{
  "n_layer": 13,
  "d_model": 320,
  "n_experts": 32,
  "experts_per_token": 2,
  "d_expert": 176,
  "d_shared_expert": 320,
  "activation": "squared_relu",
  "moe_layers": [0, 2, 4, 6, 8, 10, 12],
  "router_score": "softmax",
  "normalize_top_k": true,
  "routed_scale": 1.0,
  "balance_loss": 0.0137,
  "balance_bias": false,
  "shared_expert_gate": true,
  "init_std_router": 0.00603,
  "lr_router": 0.00165,
  "n_head": 5,
  "n_kv_head": 5,
  "head_dim": 64,
  "vocab_size": 16384,
  "norm": "layernorm",
  "norm_place": "pre",
  "norm_eps": 1e-05,
  "positions": "rope",
  "rope_base": 500000.0,
  "rope_fraction": 0.5,
  "qk_norm": false,
  "attn_scale": 0.125,
  "tie_embeddings": false,
  "parallel_block": false,
  "init": "normal",
  "init_std_qkv": 0.0227,
  "init_std_o": 0.0,
  "init_std_up": 0.0227,
  "init_std_down": 0.0,
  "optimizer": "muon",
  "lr": 0.0065,
  "beta1": 0.95,
  "weight_decay": 0.048,
  "lr_head": 0.0069,
  "grad_clip": 1.0,
  "warmup_steps": 200,
  "schedule": "wsd",
  "decay_fraction": 0.709,
  "decay_shape": "pow",
  "final_lr_fraction": 0.1,
  "batch_tokens": 65536,
  "seq_len": 1024,
  "doc_mask": false,
  "train_tokens": 258100000,
  "steps": 3939,
  "dataset": "wikipedia_en"
}
Below are experts of layer 6 (counted from 0) of a mixture-of-experts language model. Rows are named router (the router's row for the expert), up (a neuron's input weights, with its number) and show model dimensions 240-319. Each number is 200 + 30 x the weight over its row's rms, rounded and kept within 0 to 999.
Before each expert's rows: a language model's description of what the expert responds to. This comes from a sample of Wikipedia text that the model never trained on.

# expert 14
It responds to: Nouns naming a category or unit after a modifier, such as group, family, genus, brand, edition, version, Station, Records, and °N.
router,180,276,216,137,184,201,172,198,264,193,173,225,233,210,226,194,189,205,194,152,164,160,185,182,224,191,160,169,185,174,141,249,222,207,119,210,242,163,188,148,174,191,199,216,171,180,199,205,180,220,167,201,219,156,206,236,225,230,238,177,207,202,204,187,196,224,245,194,195,157,190,202,171,179,202,234,149,212,223,221
up0,210,248,178,220,215,192,177,222,208,193,192,201,236,188,177,205,171,205,243,227,228,227,125,188,207,153,277,154,147,177,184,159,210,177,131,232,202,151,156,249,146,186,178,202,223,199,204,137,236,182,155,194,175,186,229,208,172,240,221,204,219,287,186,231,206,200,222,116,207,252,212,185,202,194,244,220,152,208,201,156
up1,173,236,204,228,141,163,211,104,171,206,179,172,217,210,207,232,252,187,188,201,141,193,269,181,180,185,173,192,195,192,164,169,235,177,193,187,227,257,215,161,215,194,220,241,137,216,165,227,197,178,212,200,205,169,202,207,157,235,237,185,200,195,210,174,151,190,210,173,141,256,205,223,193,239,173,172,201,178,167,251
up2,188,193,149,213,202,217,261,199,201,221,239,191,163,164,136,232,222,188,195,201,187,183,191,211,177,180,241,207,190,191,147,199,214,189,195,208,183,151,167,183,201,184,207,181,219,197,231,201,204,198,189,259,186,194,164,269,178,209,199,151,193,168,108,208,221,232,218,204,181,240,214,183,242,152,200,217,206,228,217,198
up3,226,232,163,218,214,171,159,231,182,171,209,222,202,144,191,151,177,253,194,229,173,211,219,197,205,213,229,201,237,219,173,279,184,163,155,247,250,208,213,176,153,146,173,188,165,187,207,224,281,220,198,222,168,192,169,219,127,142,207,175,158,169,165,223,183,197,171,222,181,234,172,189,188,165,165,214,229,179,219,185

# expert 9
It responds to: Content words and name starts in music, sports and politics, such as political, Rock, Clay, President, and pieces like d-ark, G-uild.
router,189,144,207,205,191,209,229,162,183,171,209,185,228,206,194,224,166,219,195,175,181,214,200,208,189,206,226,266,216,207,178,201,169,228,215,190,245,144,220,252,154,168,222,219,173,198,191,191,249,233,183,235,194,152,259,182,148,173,192,191,143,180,199,155,167,175,205,197,169,237,190,233,210,222,242,169,192,163,229,185
up0,176,197,170,174,188,252,213,184,189,205,149,189,250,178,165,164,223,234,217,206,200,185,216,167,132,181,263,220,191,202,252,194,242,212,214,217,205,184,174,188,222,206,207,202,167,226,193,200,209,172,196,177,225,233,263,180,199,144,195,209,227,202,185,241,160,132,174,197,206,143,160,159,191,213,181,167,192,224,229,180
up1,236,221,215,178,173,213,213,187,205,266,212,198,217,223,209,137,208,195,173,159,205,212,158,199,167,187,158,229,215,181,207,204,184,271,255,216,207,185,193,223,214,197,222,211,178,194,196,182,175,248,201,260,174,151,221,191,182,212,209,240,194,144,190,197,255,230,165,161,220,196,208,244,187,170,212,157,219,170,207,213
up2,204,168,202,200,161,187,200,234,197,222,160,176,162,206,228,252,223,194,188,193,191,202,269,194,183,223,225,210,170,168,224,189,175,199,217,211,220,200,251,234,221,249,211,290,196,237,174,158,197,133,233,197,183,200,185,201,174,252,174,187,194,158,165,202,153,180,176,201,215,206,219,221,212,215,214,191,224,220,197,195
up3,163,230,214,164,149,205,138,181,178,238,208,190,185,255,214,167,169,222,228,229,151,189,193,236,183,208,181,219,256,234,217,191,200,168,206,164,171,207,245,211,235,184,177,193,262,192,230,198,223,140,206,178,189,183,198,210,228,170,175,218,203,205,146,181,186,212,212,214,253,234,253,232,241,163,232,223,159,169,187,221

# expert 4
It responds to: Common nouns and noun-forming word endings after articles, such as government, investigations, work, construction, school, members.
router,164,188,214,191,201,217,190,197,247,203,166,226,201,196,241,175,233,219,228,250,215,182,269,195,158,216,244,249,210,150,199,211,194,204,173,201,223,178,228,239,193,198,194,203,209,229,156,189,234,122,183,186,154,264,168,248,216,202,183,213,240,179,203,141,221,182,133,139,236,155,190,162,207,155,194,218,140,186,213,212
up0,212,199,189,175,255,212,227,202,172,205,175,188,169,234,181,176,242,199,188,184,210,167,163,170,194,207,229,199,245,188,215,200,201,204,266,254,196,155,191,173,195,231,248,214,165,220,196,193,224,217,242,203,156,224,167,182,257,217,154,230,204,212,203,188,214,192,243,176,287,166,216,242,241,181,196,231,258,196,210,227
up1,206,224,197,202,201,205,169,214,228,192,207,209,226,178,253,194,170,254,173,188,203,199,192,203,255,182,222,187,181,227,167,203,251,172,194,186,246,220,211,181,216,197,148,198,167,211,165,181,231,178,174,202,181,212,197,206,189,224,203,175,219,184,226,187,232,161,174,182,243,182,228,218,231,159,179,201,216,170,199,201
up2,227,170,179,206,169,178,227,199,216,251,218,216,200,217,174,197,160,205,215,209,202,172,151,188,145,136,166,236,199,206,136,159,215,174,165,167,182,230,152,255,234,178,202,172,209,223,222,179,223,170,196,215,144,219,161,181,179,191,197,194,184,193,219,231,209,255,189,242,167,238,147,145,222,179,145,226,147,152,222,234
up3,234,132,176,175,234,201,240,180,202,195,219,198,226,158,233,198,185,207,208,179,239,253,231,224,236,180,231,251,170,195,237,214,176,144,203,201,211,245,203,196,183,266,248,233,182,234,279,158,199,164,166,201,177,205,176,226,160,223,203,232,198,242,193,225,192,205,243,234,240,193,194,215,209,253,188,160,205,177,174,165